{
  "hidden_act": "reglu",
  "balance_bias": true,
  "lr_router": 0.000282,
  "batch_tokens": [32768, 65536, 98304],
  "max_steps": 9505
}
Below are experts of layer 5 (counted from 0) of a mixture-of-experts language model. Rows are named router (the router's row for the expert) and show model dimensions 0-63. Each number is 500 + 50 x the weight over its row's rms, rounded and kept within 0 to 999. Numbers have three digits each.
After each expert's rows: "comes before" lists some tokens at least twice as common just after its tokens as in all text. This comes from a sample of Wikipedia text that the model never trained on. Tokens count by the router's weight.

# expert 16
router:495413409477523517489452460555518442489465492492503504413544476523389503547515490551423557432527508487517480503502584494491530525453544511546509538419488540516486498543508457487546509573505430
comes before: " the", " a", " to", " well", " an", " his"

# expert 9
router:481606446474457546473507468393503473566439567470476458420559509525454412503442525507516474456521549504479542525519535514569605503427481516504405481444517578444478549564506473546586396506486355
comes before: ",", "\n", "–", " and", ".\n\n", ")\n"

# expert 17
router:555560415578570611557431474473515642561596445543493542368489407581587535439604517563539480471504533552482426497494533513532444426446491546535539504498486551439545471468475552545515545559551458
comes before: " a", " the", " to", " in", " by", " that"

# expert 12
router:384506506499510455495506486509546455538524468466516413354538522587437535531534446539435547545509440590450510560507500519551543490497515585565428506491634511470487533493494519560503451523469541
comes before: " of", ",", ".", " in", " and", " to"

# expert 19
router:456535525496532499472416502430521425526494413448463537382561551458564489523480473637464528517505545516510447469495491473557495592471466420488485552446503538456523438532556487494495473536601411
comes before: " ", " —", " |\n", " —;", " +", " –"

# expert 3
router:487546505384624491479465462481483451517491487431464418460544571540505486523510566530428471440542482433478517518533501461570562551540537536532455496492586540587542562562507535409465510504432475
comes before: " of", ".", " |", "–", "th", "'s"

# expert 13
router:556466420431570583491525439479583501468419442503464453401505492497469533542516537483537482509558560506497473566552529524510500488495499531507488420456485500444552457506468488405492522497504502
comes before: "-", "|", "==", "===", "The", "In"

# expert 4
router:518564465504466502607456509512501490490418488534440521380621500482546538531488459587515533439489508523476437557468515512538524509463458516500450577479472523571582567499498547551471519593448385
comes before: " the", " a", " his", " her", " he", " that"

# expert 10
router:416489464481531503475457395542492483518429484476461468444623526485472573474534432503488474495574485459538493549526429609550542448493509521582495545515540531485650487498511557552531552488605468
comes before: " ", "20", "1", "19", "0", "2"